Experts of a small language model.
Training: a variant of Adam for the experts, 260M tokens.
Below are experts of layer 5 (counted from 0) of a mixture-of-experts language model. Rows are named router (the router's row for the expert) and show model dimensions 0-191. Each number is 50 + 12 x the weight over its row's rms, rounded and kept within 0 to 99.
After each expert's rows: "comes after" lists some tokens at least twice as common just before its tokens as in all text; "raises" lists some tokens whose logits its average output raises strongly, later layers aside. This comes from a sample of Wikipedia text that the model never trained on. Tokens count by the router's weight.

# expert 9
router:46 41 63 67 52 72 63 31 25 52 53 47 66 47 64 32 52 35 27 21 57 44 36 60 39 65 60 45 44 51 45 64 28 40 39 75 29 45 27 40 56 43 47 36 37 42 75 72 51 40 57 58 39 56 60 69 60 50 70 55 35 49 43 52 49 50 33 50 33 31 54 45 63 57 37 53 60 51 46 50 63 50 57 55 55 57 53 43 60 34 59 72 68 52 67 48 34 47 48 51 48 53 42 54 54 68 46 53 31 39 62 44 27 35 44 44 56 49 49 71 63 66 59 66 66 52 61 63 42 28 63 64 53 53 39 63 48 55 38 59 48 40 42 49 41 43 38 52 51 37 46 57 60 36 51 65 37 50 49 55 50 58 61 59 45 67 35 47 39 31 34 54 58 79 31 55 73 43 30 32 59 40 44 63 58 54 29 41 47 70 43 29
comes after: "0", " ", ".", "9", "–", " ("
raises: " way", " manner", " ways", " Himself"

# expert 17
router:53 61 45 45 49 59 64 40 36 40 53 44 69 60 55 39 62 41 41 66 60 53 45 68 45 49 45 30 43 56 56 65 50 49 51 54 43 25 36 51 32 48 60 38 21 35 56 65 78 67 58 59 36 65 56 40 48 55 68 70 50 67 41 51 55 50 18 48 45 54 63 49 54 54 66 44 43 51 53 72 48 63 37 29 53 26 34 49 48 66 47 66 47 36 57 55 50 48 50 47 68 35 53 59 36 65 39 56 48 52 60 45 51 53 39 41 55 45 42 73 53 58 61 50 63 35 47 46 54 35 44 45 45 64 50 54 65 76 46 60 58 34 75 38 23 40 37 68 53 63 45 44 45 55 49 48 55 58 39 30 54 51 59 52 31 50 48 43 33 56 28 40 98 53 62 54 43 60 35 62 69 32 34 57 44 67 35 34 52 54 57 63
comes after: " |", "-", " the", " of", ":", "|"
raises: "igh", " JPL", " median", " parents"

# expert 24
router:43 40 48 73 40 58 70 28 35 37 70 48 65 52 61 47 46 48 44 39 53 57 44 53 38 70 32 44 37 33 51 50 34 34 47 55 45 51 43 52 51 57 37 39 60 35 69 63 59 38 57 42 53 48 55 72 61 36 55 64 46 53 55 42 54 46 47 46 52 37 48 52 72 75 51 26 50 40 61 47 53 41 24 45 56 37 26 59 48 64 46 64 59 52 69 45 34 38 70 41 54 43 26 64 66 56 46 32 43 55 55 49 41 52 49 38 58 80 59 49 54 56 61 59 69 62 58 30 35 42 59 58 58 52 45 53 42 75 28 60 52 47 27 45 66 52 38 72 62 45 37 62 42 40 44 63 49 65 44 47 59 53 67 67 43 46 37 40 34 35 32 41 54 79 45 70 38 42 49 49 60 13 44 45 62 56 32 53 49 51 40 34
comes after: " ", " the", "–", " The", " his", "'s"
raises: " Review", " episode", " Episode", " comedy"

# expert 23
router:32 65 57 71 55 80 67 42 49 58 43 52 52 53 37 39 55 52 12 53 62 40 32 72 55 66 33 50 49 58 53 73 34 54 56 58 63 50 29 53 41 33 38 23 42 30 52 56 57 43 58 63 54 59 56 47 40 52 47 50 42 38 51 48 49 41 22 52 20 61 57 66 74 69 50 40 45 30 45 50 61 46 34 57 43 29 48 34 51 45 44 61 63 37 47 43 40 47 56 51 53 42 64 52 65 57 66 45 47 26 62 54 38 57 47 36 48 34 30 44 47 48 42 66 73 56 55 48 44 48 41 41 50 59 43 61 44 65 47 45 67 46 30 51 50 42 38 41 46 62 31 63 35 43 50 34 43 60 60 46 45 48 75 62 46 33 39 50 44 31 25 32 52 63 64 56 69 41 36 38 64 47 21 41 61 54 54 55 39 39 42 47
comes after: " the", " to", " a", " an", " The", " his"
raises: " from", " for", " of", " the", ".", " was"

# expert 0
router:48 58 43 37 52 48 63 50 61 64 66 38 48 54 50 42 51 24 41 52 41 34 25 60 45 38 36 56 43 37 58 77 22 46 55 63 49 50 38 53 40 49 17 48 35 39 63 74 49 54 49 50 42 52 46 58 60 43 52 50 34 62 64 61 53 33 39 54 42 48 57 40 62 64 77 36 28 28 42 58 62 68 26 40 48 52 40 43 63 48 47 56 51 48 53 40 49 39 45 35 46 34 54 71 60 47 52 34 48 54 61 25 58 37 51 37 54 65 45 51 52 32 44 67 52 43 57 46 44 51 53 48 54 73 39 74 60 71 55 45 76 40 44 42 53 49 34 45 62 57 20 69 41 37 62 53 45 58 54 47 33 37 68 36 40 54 33 51 42 51 50 43 61 76 69 65 51 48 33 53 54 39 38 32 20 49 50 39 59 70 41 43
comes after: " |", "|", ";", ",", ":", " in"
raises: " Species", " basis", " Established", " Edited"

# expert 45
router:42 67 52 52 45 54 79 46 28 64 60 37 47 63 48 63 50 32 65 52 63 42 50 58 40 56 52 38 37 60 63 72 35 54 28 44 46 49 49 55 36 46 37 47 41 47 66 74 72 65 35 46 32 43 48 50 62 63 67 60 42 60 42 55 51 62 51 56 51 52 65 49 68 69 67 40 32 45 51 43 56 41 49 25 60 17 36 42 62 51 54 63 53 42 73 57 23 54 48 51 38 52 50 57 50 56 51 50 36 48 75 54 42 42 54 51 35 40 46 64 83 57 73 61 44 56 65 52 54 22 43 55 64 48 62 63 51 65 37 49 67 39 54 47 45 54 65 44 43 56 35 60 59 29 61 53 46 63 59 41 37 56 53 55 32 63 47 26 49 54 41 29 59 44 34 67 49 51 51 59 65 31 34 53 55 63 24 40 34 56 28 44
comes after: "0", ".", "5", "4", "9", "6"
raises: "ended", "ending", "onder", "atter", "aking", "aving"

# expert 5
router:34 39 41 45 37 52 57 29 49 33 43 50 64 43 57 68 49 25 37 48 66 35 45 62 28 56 43 52 56 20 35 61 42 61 41 50 51 44 24 53 46 43 61 31 31 40 57 48 72 53 55 59 57 55 55 58 48 36 57 60 38 51 39 47 50 46 54 65 43 52 61 46 50 59 64 56 52 53 47 38 41 58 65 43 65 37 26 44 57 54 38 48 47 37 73 53 34 49 50 56 57 35 53 57 42 71 53 70 27 59 63 40 44 47 51 40 42 70 76 55 64 47 47 77 54 24 48 46 36 41 66 44 49 77 36 69 41 51 39 40 49 30 24 31 45 35 37 49 53 36 50 64 73 25 52 51 55 51 44 30 43 49 49 54 44 48 38 41 45 53 55 54 60 72 45 64 57 70 55 42 36 54 47 57 47 58 37 45 65 81 52 27
comes after: ".\n\n", ".", " |\n\n", "\n\n", "\n", " is"
raises: "==", "In", "===", "|", "-", " "

# expert 44
router:47 67 48 61 42 65 81 59 26 40 52 43 44 35 28 65 63 30 56 53 49 47 29 58 49 65 55 38 45 45 35 60 42 50 33 54 47 52 18 47 54 46 47 46 56 62 42 39 77 60 54 49 56 61 44 60 66 55 54 45 61 50 55 52 57 42 38 48 47 50 49 53 49 56 50 37 38 38 37 39 51 56 50 34 44 28 53 39 66 55 47 40 65 54 68 57 21 52 75 51 54 56 37 68 68 62 54 55 31 46 73 66 44 55 48 31 41 44 51 68 66 68 58 61 43 43 51 51 50 27 35 54 62 70 34 70 44 56 65 55 55 36 49 39 32 48 52 48 54 42 55 60 36 32 62 48 56 57 43 17 56 58 55 55 51 43 24 27 44 35 22 41 54 72 43 56 52 39 52 50 47 45 50 59 63 53 27 29 62 46 53 23
comes after: "9", "8", "0", "1", "7", "6"
raises: "ience", "ective", " mean", " understand"

# expert 3
router:39 35 26 62 55 64 84 33 40 55 55 37 61 60 42 53 48 49 49 45 65 56 48 47 49 67 42 47 40 32 67 61 40 62 39 56 38 47 46 61 60 46 55 42 42 38 55 53 53 38 64 54 43 81 73 60 62 35 65 48 43 45 49 55 36 53 30 50 34 40 73 59 54 75 58 24 51 42 38 60 36 35 54 22 49 47 37 31 49 61 47 59 47 40 69 37 32 65 76 57 41 35 47 48 31 63 54 51 40 45 68 48 51 56 37 32 38 59 57 81 56 52 67 60 51 56 51 58 30 54 57 60 61 69 41 60 47 59 30 56 62 29 45 37 50 57 42 78 61 40 44 62 58 42 42 43 52 55 59 61 75 52 53 55 43 40 43 38 34 31 30 35 56 54 42 59 54 33 52 41 66 35 40 62 51 52 38 54 48 52 42 42
comes after: "1", "2", " ", "3", "4", "5"
raises: "ury", "th", ".", "-c"

# expert 46
router:48 42 42 60 43 68 68 52 40 65 49 47 62 55 51 63 39 43 38 63 46 45 31 59 50 55 59 34 53 40 48 64 48 65 43 68 47 53 29 51 38 47 36 42 32 50 66 72 69 66 56 52 38 54 58 59 57 50 67 41 36 59 47 66 41 60 50 70 48 54 67 56 65 60 45 52 47 31 61 39 40 34 46 43 35 48 21 39 63 60 43 55 60 56 58 56 37 34 49 48 42 46 53 62 60 65 67 74 31 45 77 60 59 41 54 55 47 67 49 63 52 60 70 68 66 50 60 53 48 43 58 51 75 42 46 45 50 62 44 51 59 48 45 36 29 29 42 49 39 56 33 85 50 32 48 61 38 70 53 62 59 48 69 76 35 63 16 35 60 48 38 33 57 65 42 70 47 34 55 54 66 42 51 64 51 56 37 43 60 73 47 45
comes after: " ", " (", "–", " \"", ".\n\n", " $"
raises: " Sey", " ways", " purposes", " mi"

# expert 40
router:52 39 34 67 45 76 68 41 29 25 70 47 58 55 62 43 71 27 41 54 48 52 40 56 41 62 52 35 45 52 59 68 59 41 60 56 52 25 31 34 53 45 48 45 37 44 51 68 61 66 55 60 51 48 46 34 53 46 63 57 61 60 43 56 45 45 60 64 32 35 57 64 45 68 75 48 38 57 48 73 42 49 35 38 53 35 41 44 57 58 43 42 58 39 50 34 43 50 55 46 48 51 39 59 58 56 34 60 54 31 78 45 43 55 31 37 52 45 64 72 45 63 63 57 42 50 57 49 55 45 51 56 30 81 43 60 70 50 40 50 54 22 61 56 24 57 39 65 42 70 28 39 49 24 61 40 39 46 63 42 40 52 59 52 31 27 45 45 47 45 35 44 80 65 44 51 48 58 45 56 68 48 36 45 34 56 38 43 49 40 52 58
comes after: " the", " a", ",", " and", " of", "-"
raises: "ents", "ights", "uing", " others", "ographer", "ently"

# expert 18
router:52 37 63 68 63 54 59 50 38 48 60 46 56 58 46 57 46 41 37 27 60 48 48 68 45 55 24 59 14 37 52 45 44 27 41 43 45 32 19 46 49 57 39 37 57 54 51 54 66 74 57 75 66 69 44 67 48 54 52 50 27 56 43 61 52 59 34 66 53 49 55 57 56 61 60 31 36 43 44 45 44 62 57 37 61 44 33 42 68 68 49 45 42 58 63 59 44 47 61 28 57 44 59 63 53 55 37 53 49 47 48 50 47 52 48 33 67 48 45 70 54 53 50 72 52 56 56 58 57 50 59 77 66 59 64 52 39 75 56 35 43 27 53 48 51 48 46 69 51 46 45 61 69 28 52 59 39 59 51 39 44 46 35 31 46 55 35 32 38 53 48 70 63 72 58 57 29 60 53 56 52 24 27 76 52 61 47 47 73 51 47 38
comes after: " |", " (", "2", ".", " a", "4"
raises: " departure", " silver", " bronze"

# expert 35
router:42 32 37 51 37 70 84 54 53 44 43 54 63 39 54 42 54 53 30 59 52 51 44 75 37 66 46 51 48 23 43 63 50 56 40 72 60 29 28 55 51 57 31 43 25 35 67 63 58 61 55 54 62 40 61 48 67 52 77 50 38 66 56 44 29 34 57 55 50 27 64 50 63 66 45 33 54 55 60 51 46 40 39 49 54 43 48 60 64 44 54 57 49 52 59 55 34 42 46 50 54 40 54 71 54 63 45 57 41 34 58 55 53 31 44 50 43 68 54 63 76 58 60 55 51 50 74 58 42 39 64 64 51 62 42 57 42 83 31 39 52 44 36 65 38 43 51 56 42 57 41 66 52 14 61 57 30 60 48 47 50 38 67 44 27 47 33 46 43 41 47 30 64 64 47 62 57 49 59 35 46 36 52 58 55 55 29 41 58 65 46 50
comes after: " ", ",", ".", " the", " and", " of"
raises: "bl", " enemy", "akers", "light"

# expert 26
router:64 71 45 43 52 82 52 26 43 56 62 37 47 44 65 54 50 34 48 43 65 48 51 60 32 60 60 32 49 46 48 50 32 58 49 54 53 37 36 58 49 29 34 26 50 57 60 62 67 61 73 36 50 47 43 63 40 43 46 50 39 57 48 58 40 47 42 55 24 64 52 52 58 78 41 33 59 67 46 60 49 46 67 45 43 45 50 59 52 43 59 46 61 48 41 46 25 39 44 49 44 46 38 73 61 54 37 43 34 40 58 37 40 44 47 28 58 62 47 45 71 53 67 63 53 46 71 61 36 38 62 81 50 66 40 53 45 47 39 56 67 22 42 29 50 62 49 64 38 48 33 40 47 41 64 46 46 80 43 54 35 52 65 35 47 44 23 26 54 55 55 61 73 53 48 68 41 32 44 35 54 34 38 59 41 61 48 57 41 51 37 37
comes after: " ", " the", " (", " a", " The", " his"
raises: "-of", " of", " day", " time", " year"